python train.py --d_expert=144 --moe_layers=[0, 1, 2, 3, 4, 5, 6, 7] --normalize_top_k=false --routed_scale=3.7 --init_std_router=0.0156 --n_kv_head=10 --norm="rmsnorm" --init="uniform"
Below are experts of layer 3 (counted from 0) of a mixture-of-experts language model. Rows are named router (the router's row for the expert), gate (a neuron's input weights, with its number), up (a neuron's input weights, with its number), down (a neuron's output weights, with its number) and show model dimensions 320-479. Each number is 128 + 32 x the weight over its row's rms, rounded and kept within 0 to 255.
Before each expert's rows: "comes before" lists some tokens at least twice as common just after its tokens as in all text. This comes from a sample of Wikipedia text that the model never trained on. Tokens count by the router's weight.

# expert 45
comes before: ":", "-", "|", "\n", "==", "==="
router [176  99 134  99  49 144 117 171 168 127 111 183 156 151 119 147 144 114 118 104 145 167 123 106  70 126 110 124 103 117  89 146 115 116  76 133  90  88 132  80 133  78 127 154 146 149 150 177 103  84  40 149 119 135  84 167 165  87 116  95 115 138 155  89  84 124  86 132 165 108 146 169 165 159 182  82  78  89 136 137 160 109 165  91  87 114 151  73 117 140 152 120 148 129 209 176 118 138 134 108 200  93 124 166 142 125  82 199 134 174 131 124  64 135  82 116 102 161 157  95 122 148 105  98 170  86 122 156 114  94 139 115 156 169 101 126 124 151  87 129  80 107 147  89 124 130 151 145 127 119  97 148 125 206  87  81 129 126 123 183]
gate0 [129 107  86 109  55 128 115 139 123 101  94 170 196 128 167 115  83 126 126 126 132 150 166  53 134 124 135 158  87 131 109 132 151 150  77 120  87 121 127  93  95  82 203  62 136 111 197 105 102  81 126 136 125 171 132  57 102 148 136 114  77 201 121 161 161 135 124  96 117 165  67 174 182  83 165 189 147 120 135  86 117 164 136 140 116  82 133 125  83 123 145 141 117 132 137 164 138 123 145 119 127  81 154 132 147 141  88 139 130 198 181 156 101  82 107 139 171 184  84  93 123  97 145  81  86 116 189 144 159 115 123 142 165  99 176 131  99 155 144  87 138 146 123  97  87 142 131  88 134 105 135 173 117 164  75 140 130  91  55 106]
up0 [115 108 124 156 172 104 181  57 146 156 114  96 127 137 109 121 103 131 103 119 145  85  44 112 100 144 177 159 157  84 126 168 132 154 106 171 129 134  91 138 152 161 119  94  85  76 118 114 132 225 152 132 106 163 156 113 157  60  92 146 184 142 105 135 115  80 116  97 165 161  90 128 146 170 103 151  94 153 160 129 108 147 158 146 121 161 173  88 164 147 137 101 166 121 145 132  99 204 113  86 152 182 108 133 129  96 125  98 116  14 139 117  74 136 111 174  54 121  54 174 120  86 137 176 168 160 114 195 150 129 203 123 131 114  65 174 111 115 106 132 123 100 100 166 132  95 127 156 155 128 159  78 148 110 179 167 186 130 200 153]
down0 [133 113 158 116 140 165 128 158  57 168 190 183 119  75  82 162 165 118 151 148 101 179  92 202 151 180 115 145 119 113 144  89 117  91 151 123 112 212 110 155 170  84 145 119 166 131 132 181 109 105 124 176 163 132 145 175 142 168 154 103  72 121 170 125 127 100  97 160 125  87 116 165 144 121 104  98 159 189 124  78 119 120  76  93 147 125  75 143 134 142 113 109 116 151  71 191 167 159 205 177 149 149 163 190  33 112 148 178 121 171  60 121  66  85 179 119 126 129 133 121 136 111 146 158 115 121 121 165 127 140 187  98 129 115  64 148  87 112 114 120 128 114 154 133  94 108 119 113 116  67 161 136 122 127 102 109 102 157 122 133]
gate1 [ 87 145 132  91 146 140 152 136 164  94 153 156 127 115 106 124  92 123 108 146 154 136  86  95  88  82  49 133 137 118 146 172 187 148 164 152 162 150 178 184 175 189 142 129 189 142 149 177 144  91  82  73 148 115 134 144 159 150 133 109 164 174 149 150 120 154 124 148  93 161 133  78  93  81 185  70 152 119  77  95 131 105 144 137 117 135 205 139 188 150  46 139 107  86 108 121  70 152  69 113 154 112 132 147 142 180 147 159 101  79 154  93 137 107  82  65  97  83 159 108 103 189 181 166 120 137 144 168 129 119 118 105 126 148 138  91 134  85  75  94 121 143 153 125 146 123 167 122 114  88  65 142 112 142 170 161  92 130 124 173]
up1 [211 112 116  98 117 182 169  93 179 179  55 110 118 177 137  75 167  98 146 132 120 103 116 131 133 123 186 152 175 124 138 114 119 177 119 155 137 173 117 145 107  96 127 214 107 108  82 140  87 184 140 142 114 110 152  88 150 168 119 147 148  58 162 125 147 122 157  91 145 103 184 125 184 146 139 163 124 131 152 160 122 104 131 162 119 141  41 118 123 107 187 118 139  75 122 132  93 117 216  92 105 172 167  79  79 154 132  85 133 130 113 136 129 177 107 182 133 129 165 168 118 139 141  87 196  65 122 108 136 141 138 157 119 133 135 156 125 144 116 204 143 180 104 113 129 144 143 124 132 208 148 177 147 121 137 134 165 116  87 178]
down1 [ 75 131  82 136 110  85 110  86 103  58 102 148 141 137 122 148 137 108 115  67 144 168 150 190 180 108 102 146  62 140  86 150 159 135 183 102 151  80 141 147  88  29  91 107 177 166 182 134 170 147 165 124 171 134 130 176 115 133 145  66 101  68 127 164  93 124 128 122 107  56 127  95 141 154 139 171  99 134  64 172 145 166 115 172 113 168 156 128 133 163 133 122 135 118 151  96 125 210 146 116 145 156 106 162 150 156 132 105 123  53 144 140 125 136 150 100 188 141 116 127 126 161 113 168  75 148  55  71 129 136 114 164 144 142 132 148 109 160 154 154 178 124 126 110  91  84 158 118 188 110 149 209  92 111 101 133 122 155 164 127]
gate2 [128 184 111 148 110 154  57 212 142 162 121 171  86 125 113  59 161 103 117 110 165 127  76 117 152 114 110 117 110 136 177  92 186  92  73 156 133 143 126 149 148 141 158 122 108 159 157 133 127 123 158  84 145 132 114  61 163 103 171 121  65 134 135 161 136 176  56  81 158  79 161 122 134 148 144 134  91 127 166 135 153 109 143 179 134  91 106 102  82 151 165 131  92 182 118  89 153  88 119 142 137 201 111 102  99 150 112 183 169 124 167 161 116 129  92  97  78 127 111 123 160 155 132 135 149 129 181  79  84 124 174 142 139 196 143 167 170 129 152 172 111  93 144 100 107 198  51 184 132 171 124 131 102 190 160  83 153 111 130 152]
up2 [131 106 112 132  96 103 115 116 123 182  31 185 117 133 120 139  97  78 151 165 204  78  99  75  83 113 160 133  89 178 177 112 140 177 130 159 177 124 178 132 159 162 134 149 144 200 154 107 154 108 113 114 141  91 116  87  98  99 102 137 125 111 130 208 116 160  82 104 150 107 167 127 133 131 149 114  56  88 171 118 153 127 131 111 117  92 135 119 156 155 101  95  80 172  42  83  94 147 142 134 161 134  57 150 129 130 126 152 156  96 123 192  79  95 155 104 125 133 118 127 168  76  93 104 139 160 147 115 157 113 152 123 106 135 207 133 106 140 174 131 158 154 135  92 129 149  91 186 125 125 142 178 206  88 163 159 157 115 108 178]
down2 [123 140 136 102 127 148 168 140 119 144 114 104 158 105 157 151 193 180 139   0 126 142 108  67 135 114 131 128  70 185 161 106 101 101  84 118 185 118 122 132 113  74 122 177 138  99 155 132 102  81 191 126 112 200 161 125 153 143 177 104 128 187  95 125 148 153  92 114 182 167 134 100 135 157 161 115 205 145  59 108 173 141 109 156 125 128 112 101 143 119 118 144 126 158 114 161 179 113 133 117 116 149 183 116 100 196 122 151 189 172 169  92 162 117 131 198 138  85 121 115 163 140 196 113 131  95 134 134  90 173 164 159 132 182 163 128 102 113 118 131 138 122 151  92 119 154  98  97 165 127 135  93 107 107  92 143 142 114  41 159]
gate3 [101  76 103 108  75 111  96 106 155 159  78 129 124 157 136  90 145 157  72 113 140 100 116  72  72 121 149 133 176 155 166 113 142 158 160 145 178 143 181 134 121 150 128 134 216  76 146 111 144  83 170  41  95  93 125 119 131 134 153 134 123 151 153 109 107 204 134 126 166  93  95 147 161  59 138 187 113  92 114 162  98 141 175  95 148 147 145 132 158 128 186 155  88 139 115 123 124  99 172 147 125 161 181 187 142 114  97 120 139 161 181 146 132 123 136 127 132 163  92 120 116 158 163 124 142 181 165 109 149 100 168 107 133  63 114 131 158  61  92 142 143 148 141  99 202  87 120  68 135 155 108 181 103 120 100 137 118 170 117  73]
up3 [148 190  73 152 181 148 125 177 156 134 145 100 140 157 128 138 101 114 181 149 154 178 128 157  48 147 146 131 127 176 120 176 160 133 104 113  91 201  91 185 153 155 133 164  94 144 128 137  93  84 108 113 171 124 133 106 147 190 120 142 151 103  76 148 166 125 116  63  92 153 127 128 111 107 112 106 143 113 127 132 116  61 138 122 191 150 112 140  38 112  57 128 186 147 124 123 190 141 146  74 177 128  69 127 180  72 113 121 121 123 107 107 140 114 175 113 123 106 102 143  83  80 176 185  97 134 107 137 105 134 104 111 131 128 117 156  95 123 116 132  97 163  95 121 111 186 138 154 132  69 174 123 165  97  69 107 143  62 130 182]
down3 [111 113 137 126  66 172 114 136 177 144 185 129 131 100 145 123 132 102 103 190 153 141 143 103 109 142 173 173 141 118  30 140 134 117 146 152 109 125  83 117 101 101 114 105 129 117 115 138 147 172 129 103 139 152 141 161 110 120 111 144 124  98 138  82  91  92 151 195 120  97  79 132  99 113 179 107 137  95 136 149  77 128 114 122 146 105 165 153 150 153 183 115  88 127 150 115 111 111 119 185  90 112 176 128 127 125 160 119  79 125 154 146 175 114 141  94 137 190 135 109 118 155 112  73  87  94 135 116 164  95 127  91 172  80 190 129 145  59 191  99 165 158 162 178 173  56 168 120 132 121 112 120 188 168  97 140 119 139 171 151]

# expert 54
comes before: "s", " of", "ed", "ing", " to", "er"
router [150 132  81 122 139 181 128 152 109 129  91 126 110 159 160 132 151 104 140 140  98 157 124 116 169 159 127 172 163 172 130 176 155  74 158 125 171  76 209 168 161 156 164 134 147  85 147 183 126 186 161 192  57 121 127 124 152 116 140 114 130  92 150 113 195 107 145 146  52  79  85  88 129 111 111 106 162 123 114 132 129 102 183 142  98 217  99 146 203 116 136 149 127 156 148 138 139 135 150  68  98 105 113 140 180 141 101 111 189  89 133 149 126 141 142 126 153 143 135 124 155 107 133 158 140 132 193 128 124 113 125 140  97 110 201 176 132 105 130 134 103 170 105 150  69 104 145  76 135  77  77 182  83 150 176 142  74 146 145  96]
gate0 [162 164 103  70 125 143 121 167 170 112 163 176 204 134 127 102 112 157  83 153  68 129 173 128 131 129 114 141 148 145 121 113 141 111 121  86 105 130 125 111 146  92 197 180 118 152 149 152 122 162 164 130 177 128 117  98  87 165 160 163 140 183  95 197 117 171  79 105 143 111 161 174 159 126 176 158 133  79 165  57 106 191 172  98 100 118 112 150  96 149 128 136 158 131 113 104 158 123 139 116 155  97 193 159 125 165 111 183 149 165 154  80 125 169 143 145 149 163 131  95  86 100 160 102  83 174 153 106 168 126 111 148 171 124 116 180  87 125 161 121 114 164 158 111 152 116 136 159 122  73 158 169 147 143  51  94 155 151 108 160]
up0 [139 130 207 166 104  74 160 137 119 127 166 136  59 156 127 100  52 106  71 128 153  76  91 155 162 124 146 156 156 114 108 149 153 154 124 124  70  98 132  95 135 133 116 110 120  92 155 110 127 162 135 141 108 154 128 108 102  70 138 146 108 104 112 134 106 138 159  73 167 133  93 132 174 152 106 143 186 185 198  70 173 149 204 119 117 181 136 111 152 139 105 132 161 139 199 118 139 214 109 105 141 117 119 107 182  90 142 102 118  91 134  91 115 205 143 183  85 117  87 187 135 151 147 122 122 158 129 146 168 130 137 139 108 161 124 122 102 103 147 120 145  85 132 120 116 113 147 114 122 122 152  73 127 109 154 217 116 101 143 134]
down0 [ 83 183 127 147 139 117 105  83 126 131 172 128 171 119  95 116 132 126 130 105 113 150 135 130 163 154 108 160  88 159 159 140 101  43 158 125 129 210 143 143 177 115 208 121 106 183 160 106 126 147 139 136 151  84 100 177 123 163 168 119 164 148 130  98 110 133 104 145 122 158 150 165 106 138 126 146 124 135 134 107 145 123 159 167 119 114 151 137 124 149  94 119 112 103 213 183 187  82 184 107 166 118 109 159 110 167  93 133 152 154  97 117 115  99 134  15 126 132 134 114 116  86 130 144 163 114 121 174 133 102 124 112  65  97 125 126 113  92 153 175 126 112 142 117  97 120 149 167 131  95  88 108 150 100 108 126 142 109 156 123]
gate1 [146 138  73 128 139 174 144 159 144 164 125 196 129 144 105 144  86 122 120 158 106 134 101 136  48 148 100 105 192 119 146 146 194 159 170 157 163 104 184 114 164 175 125 102 142 179 159 171 109 104 169  81 197 149 151 155 141 135 175 148 107 196 152 127  84 190  79 184 116 138 168  65 123 107 130 177 183  99  93 151 175 129 154 129 124 127 165  92 175 158 117 135 105  86 128 104  88 167  89  96 122 124 163 140  79 155 158 184 154  76 193 142 178  51 106  72  89  80 118  55 144 122 194 151 126 155 119 148 136 113  94 113 111 156  88 141  88  92 153  96 152 114 204 108 120 167 155  81  87 129  93 115 169 146 116 106  96 168 156 118]
up1 [157 115 135 108  51 152 111 146 130 132   8 151 138 124 164 178 145 155 163 115 124 126 141  80 161 109 160 150 166 147 153 192  92 154  83 133 134 154 137 213 144 111 151 158 187 131  84  95 143 189 124 121  65 154 149  88 149 159 123 155 121  34  73 104 158 123 124 193 120 139 102 140 169 137 176 162 100  99 182 165 101  78 141 132  78 127 141 106 114 124 129  56  95  99  69 115 108 129 172 158 111 111 126  48 115 191 141  48 109 117  69 153 121 119  92 164 148 132 163 116  95 134  89 127 163  87 154 127  84 106 194 155 135 142 130 157 123 127 132 114 137 132 119 120 139 110 129 116 120 152 138 134 135 145 157 149 144 170 117 127]
down1 [134 170  73 155 123 106  86 114 122 107 128 140 136 170  74 110 127  80 131  53 117 106 130 200 186 143  97 130  70 145 166 105 188 130 138 128 156  71 165  92 128  48 102  88  87 165 176  97 143 159 151 162 168 119 160  61 147 142 130 159  91 154 123 155 123 161 113 122 171  92  90 126 136 140 104 108 107 129  60 169  95 130 111 148  75 162  84 175 170  85 115 114 113 133  92 141  98 173 124 127 181 145 134 171 143 113  90 103 183 105 155 124 152 160 119  94 130 150 113 133 149 185 136 134 131  95  83  93  99 153  91 200 152 148 154 160 190 186 127  71 110 105 103 156 126  84 115 163 140 139 107 119  65 137 108 101 136  88 144 146]
gate2 [111  94 130 130 131 150 162 135 136 113 112 152 145  98  94 178 191  89 123 107 162 112 145 131 202  81 124 125 126 135 163 173 183 159  87 154 118 178 148 133 169 137 138 125  80 136 176 144 149 131 174 135 131 170 119 146 165 109 131 177 114 129 179 102  64 195 120  98 101 128 113 133 133 164 110 159 151 137 147 161  97 132  84 164 180  97 163 149 148 140 126 139  79 197  85  99 137 168  77 161  97 196  91 127 117  93 125 146 155 127 135 183 136  88 135 126 136 126 100 123 123 131 143 150 178 147 164 102 124 170  99 148 136 205 166 102 147 147 148 202  70  94 113 113  85 134  96 175 179 122 143  81 160 218 169 132 157 115 155 156]
up2 [190 115 161 143  76 166 173 126 148 147  68 136 124  97 191 153 122 137 134 137 174 113 149 125 132 158 169 142  89 135 116 124 196 132  80 171 127 148 154  78 121  77 165 131  96 160 107 141  99  98  90 129 142  62 119 106 111  96  63 130 138  32 161 149 135 126 102  97 125 119  93 118 145 113 152 112  60 105 155 109 145  57 126  94 108  95 136 114 120 137 162  77  21 183 121 127 163 150  85 125 122 163 130 161 133  99  89 167  94  82 173 187 121 144 159 132 157 142 131 119  83 101 146 121 129 153 188 138 131 101 165 140 103 138 148 136 144  99 111 116 140 140  92  94 155 188 120 107  62 109 155 196 163 131 149 143 137 117  74 160]
down2 [111  79 120 159 177 122 142 168 137 120 158 141  94 106  96 138 145 179 157 115 150 141 138 142 107  73 130 111 126  97 120  99  96 136 108  96 152 210 114 124 128  96 117 108 131 152 138 173 136 129 140  88 147 148 173 121 102 119 135 151 123 113  97 126 151 206 112 127 124 185 104 140  99 155 184 117 218 160 137 137 136 159  97 180 111  97 149 100  98 166 150 191 141 154 172 191 105 112 140 153 104 127 144 144 163 162 184 188 140 173 130  75 114 129 157 131 131  99 172 131 109 139 161 105 131 140 138 121 148 194 203  85 151 146 154 142 104 127 109  70 108  81 163 124  92 159  60 130 147  84 180  84 131 121 149  93 156 110  81 139]
gate3 [108 133  99 150  50 122 119 142 142 153 142 141 109 106  92 163 169 209  84 139 125  86 127  81 140  88 165 125 168 117  86 114 124 142 129  85 143 129 172 108 139 119 135 148 140  47 167  96  87 103 173 123  61 123 169 127 132 106 131 142 103 129 148 155 124 141 117 150 158 145  94 159 109  98 159 153 104  80 134 175 118  81 162 144 153 140 132 171 105 120 137 135 104 165 113 117 175 136 169 167 137 133 160 117 161 107 101 120 149 147 162 168 130 132 161 178 150 160 129 169 128 108 108  89  99 119 122 123 134 120 145 130 138   8 190 169 146 127  53 135 158 162 126  77 163  86 192 110 129 148 115 164 124 104  86 122 116 171 107  91]
up3 [119 165 108 130 182 122 125 141 169 127 111 135 117 104 148 136 127 101 145 126 134 182 138 112  53 121 130  85 124 174 166 185 147 110  89 100 103 159 112 146  75 159 141 120  88 135 113 103  92 116 129  75 123 119 118 117 167 174  97 184 119 148 133 130 194 145 135  86 105 170 129 147 117 128  78 112 152 115 142 108 139 122  92 129 170 119 124 152  59 101  54 126 109 171 120 160 147 116 107 104 157 143 119 158 190  81 145 133 185 102 121 101 220  88 127 132 111 102 140 132  74 119 121 198 158 141 107 146  85 164  98 122 121 126  96 112 123 157 116 146  91  94 103 137  99 155 128 128 145  60 126 124 149 161  63 113 164  99 113 215]
down3 [130 117 120 133  96 112 148 150 150 172 127  89 119 134 110 152 131 123 173 192  90  88 138 132  75 180 131 130 167 175  56 134 129 132 149 110 116  95 152 100 115 102 164 144 198 100 182  97 146 129 125 129 115 161 122 137  42 113 137 170  87  83 158  97  68 106 113 168 143 124 134 132 126 165 114 108 111 142 156 156 144 134  93  94  92 161 151 153 135 162 197 133 129 120 139 114 114 138  80 160  70 125 168  86 144 167 217 118  77 146 157 138 131 126 112 137 122 202 150 120 126 144 149 102 115  82 131  98 179 103 130 105 122  88 143 135 136 149 159 170 124  90 136  96 197 136 135 111 132 148 106 119 157 157  88 164 153 138 113  93]

# expert 41
comes before: "-", "\n", "|", "°", ":", ")"
router [167 162 150 131  85 106 191 170  97 161 146 162 156 132 148 158  57  86 115 105 108 153 119 117 189  58 130 123 103  99  35 146 119 112 138  85 125  59  95 132 114 110 108 208 155 143  88  97 161  88 101  85 154 122  49 134  76  87 145  96 165 118  88 118 128 165  74 137 158 114 150 104 167 206  47 135 103 149 127 134 147 155 114 170  72 150 116 112 114 150 123 149 130 101 158 183 128  66  90 125 167  92 123 129 196 105  97 148 162 131 139 135  86 152  88 181 112  89 145 107 122  77 216 111 118 140 117 123 128 114 159 122 109 147 108 145  89 188 143 104 178 156 139 120 123 167 128 113 117 104 152 145 179 150 144 144 111 150 165 165]
gate0 [104 132 111 186  93  85 101  91 186 134  88 157 163 126 150  96 120 142 126 132 160 147 123 103 169 147 105 164 119 137  93 150 152 135 124 117 115 145 146 141 164 104 183  96 102  89 126 105 162 159 121 139 176 160 126  67 174 152 154 139 140 116 154 154 139 160  68  81 122 123 109 181 167 136 155 189 158 172  94  99 167 166 145 161 130  91 121 170 140 129 113  98 138 157 105 193 212 128 188 108 148  98 137 113 109 105  31 127 114 143 171 113 154 106 114 146 179 161 106  68  99 130 142 117  81 176 168  84 137 161 132 134 156  68 143 152  91 142  99 126 161 173 105 107 133 161  69 145 132 136 154 179 190 154  89  91 150  90  58 107]
up0 [161  98 153 154 172 129 158  76 116 159 131 135  89 124 123 124  80 104 117 123 143 108  79 151 134 131 166 205 128 120 165 125 143 192 140 139 105 113 107 185 147 147 117 127 123 119 145 149 128 152 164 159 117 121 162 152 145  72 129 133 171  75 164 159 151 101 110 147 145 149 140 126 186 199  73 156 131 187 148 156 106 118 115 154  75 159  94 142 102 146 138  63 166 109 179 174 116 189 150 133 107 207 125 104 133  64 174 125 147 105 137 117 138 108  69 175 157 111  74 157 143 150 177 168 140 138 115 147 163 163 157 146 120 107 112 168 159 173  83 114 175  91 117 146 148 182  91 149 143 147 104  72 134  95 171 132 159 110 195 184]
down0 [123 148 102 143 168 136 132  81  96 154 130 131 150 109 147 166 150 118 152 116 109 173 143 136 140 136 149 134 123 134 159 117  90  81  86 155 122 177 141 139 205 109 193 124 156 162 120  94 129 167 143 178 130 113 115 173 175 163 143 105 136 144 121  54 127  81  90 143 147 179  78 229 116  69 110 151 148 154 151 101 141 180 115 119 170 143 140 151 112 173 100  94 136 154 128 144 167 130 188 133 151 155 197 144  74 128  87 161 193 186  59 136 135 114 169 103 177 116 176  85  55  81 109  92 131 121 121 119 114 118 160  81 115 206 109 124 100 105 119 141 169 164 107 155 131  80 122 171 135  80 164 151 103 129  67 124 113 115 122 156]
gate1 [111 182 106  91 111 127 124 124 146 110 140 162 181 126 114 129  89 113 138 139 126 133 106 172  81 123  78 110 102 127 146 138 143 179 154 163 116 136 183 165 142 149 135 123 190 108 147 188 108  81 129 151 114 136 108 112 132 131 190  85  77 155 164  73  56  88 114 148  87 130 138  68 116  86  80  66 112 143 101  98 197 158 162 125 107 187 208 106 143 156  43 122 150  71  86  93  59 142  72  78 205 122 155 159 170 169 123 151 107 111 214  85 145  74 115  79 144  93 151  86 160 119 124 162 157 144  83 147 127 103 120 113 120 212 111 131 131  81 168  84 166 155 114 123 109 153 154  74 127 119  85 134 137 124 145 219  91 145 135 119]
up1 [173 103 125  76 131 162 122 148 145 164  51 160 123 128 173 169 189 175 105 138 142 105  98 105 139 126 159 163 183 141 143 108  94 166 110 144 142 184 148  98 122  96 133 129 126 121  91 107 105 146 133 175 115 112 112 112 128 136 150 178 165 131 101 209 138 156 102  98 132 120 134 148 150 103 196 138  78  77 122 134 132  66 123 104 145  99  80  91 150 112 204 140 149 121 152 159 121 121 160 126  72 102 149 108 100 127 116 122 159  64  59 187 148 166  92 214  78 137 128 121  58 119 155 152 170  81 147  89  77 108 139 163 130 100 157  94 187 156 133 161  99  95 133  97 160 165  88 184 110 145 174 146 113 153 167 114 129 153 103 147]
down1 [117  91 161 185  49  77 121  96  80  88  51 129 149 169  93  98 142 109  82  67 136 122 121 122 184 147 141  75  84 135 122 143 192 116 109 108 135  59 174 110  76  78  61 108 140 139 144 151 198 171 197 124 166 107 126 119 172 120 148  52 142  92 142 179  80 147 149 143 137 105 107 130 139 104 128 116  89 101  88 188 105 146 156 129 111 126 135 128  84 103 144 151  98  92 153 183 135 153 141 112 107 174 120 116 150 115  99 155 127 118 200 152 152 150 126 121 188 162 122 126 132 192 125 174 123  76 125  74  78 189  90 180 145  90 127 175 147 141 150 113 182 100 102 142  85  97 161 165 172 152  93 133  56 138 213 133 149 109 127 154]
gate2 [113 150 102 123  68 130 106 185 141 144 147 127 128 157 122 119 139  86 123 111 173 142  83 128 198 168 133 116  86 156  88 151 171 119  99 150 147 196 171 104 145 141 148  47 131 159  87 158 167 115 156  94  91 135  88 138 143 113 172 126 158 105 159 136  61 125 111  99 121  72 182 128 140 127  45 147 135 109 210  92 147 138 130 175 149  91 172 153 159 142 100 118 119 156  63 112 125 147  74 171 150  99  90  46 171 145 135 152 150 165 186 161 157 161 127 130  88 139  95 151 140 111 142 137 161 139 149  75 105 139 193 123 120 122 155 142 141 153 130 157  90 118 109  92 127 135  93 152 159 134 141 150 121 216 178 148 142  96 170 114]
up2 [106  98 116  95  64 130 174 127 125  83  52 135  46 130 106 159 131  78 147 152 163  85  97  93  72  98 144 124 106 131 121 138 181  68 155 104 153 136 113 119 146 193 141  73 136 165 140 158 157 133 136 139 177  65 174 134 126  89  78 119 193  66 110 139 161 129  53 103 136 114 150 117 148 109 105 124  61  84 129  99  75  81  98 106 143 123 209 135  96 144 129  41  58 187  71  78 155 165  56 135 119 148  89 131  90  91 141 160 150  65  61 222 154 135 137  95 138 118 139 106  67  78 132 110 135 113 160 120 124 113 142 118 118 112 112 127 129  99 161 147 102 114 101  96 164 140  85 114  72 106 162 162 173 114  89 171 109 124  84 123]
down2 [ 88  78 107 128 103 138 135 139  95 155 101 153 103  77 124 189 158 104 215  91 150 101 154  61 141  98  97 153 124 101 119  43 101 137  99  96 170 161 152 108 122 101 102  90 145  95 143 130 125 140 137 121 118 190 147 159 107 178  87 107 136 112  87 133 160 127  67 130 184 190  92 131 121 171 159 151 189 122  89 148 153 128  56 155 143 103  96 133 149 154 126 223 147 107 181 119 185 105  67 150 137 178 153 144 127 118 164  94 196 127 204 118 117 168 171 161  87  88 182 121  85 133 127 124 114  91 163 127 171 172 161  98 165 182 103 150 149 111 151 130 158 151 133 159  82 212 156  72 105 101 112 126 117  64 133  67  99 133  40 124]
gate3 [174 108 113 120  91 110 120  94 201 160  64 155 133 112 123 127 120 191  90 125 107 106 117 120 104 128 161 126 132 103  76 120  88 188 149 152 163 106 127 106 128 120 126  98 154  69 149  78 176 170 170  94 106 134 188  88 132 115 109 160 153  79 152 111  93 151 110 175 130 145  89 129 126  82 101 221  85  85 122 162 117 151 176 138 144 142 146 157 124 141 137 116 105 133 125 146  82 148 162 170 179 150 187 142 161  94 129  84 104  89 196 118 137 162 118 107 138 156 150  89 138  92 161 104 123 132 146 125 198 103 179 109 150  68 220 103 150  74 130 132 139 122 114  98 127 107 159  56 166 183 134 155 177 103 151 146 160 102  92  89]
up3 [121 169  73 122 179 137 143 115  94 149 151 108  77 135 124 138  89 104 147 144 123 143 153 123  90  90 130 104 127 175 194 170 145 109  39  63  93 166  75 172 113 119 118 122  85 108 146 174  69 122 173 112  82  95 126 162 120 213 108 110 121 176  81 128 177  91 119 100 106 159 155 125 117 126 124 109 159 113 122  99 123  91  97 121 191 172 117  97  83 110  86 112 206 139 120 124 167  89 137  75 187 128  49 151 139 105 131  95  99 152  69 115 183 136 205 122 119  85  77 145  74 108 159 151 138 121 100  96  56 148  99 122 142 149  86 117 107 159 117 178 124 103 126 114 105 155 118 153  94 102 136 159 147 111  99  71 119 142 151 195]
down3 [166  86  97 130  76 110 107 117 174 160 103 101 129 102 152 122 144 107 166 207 149  77 119 103 151 123 148 120 151 143 124 129  70 115 138 177 161 104 137 102 135  89 109  93 126 155 120 128 113 178 144 153 135 109 111 140  34  66 169 121 114 111 186 130 113 106  77 167 124  99 120 108 172 117 171  94 115 141 112 146 144 168 104 139 113 109 155 132 156 132 165 126 128 151 107  34  99 138 174 153 129 136 162  72 168 124 126 122 109 118 162 181 148  94 111 115  86 189 123 157 158 131  88  54 119  79 116  99 118 158  91  58 170  84 160 205 137  66 121 135 152 129 155  97 147 146 140 116 159 116  48  53 175 206 131 165 124  98 175 122]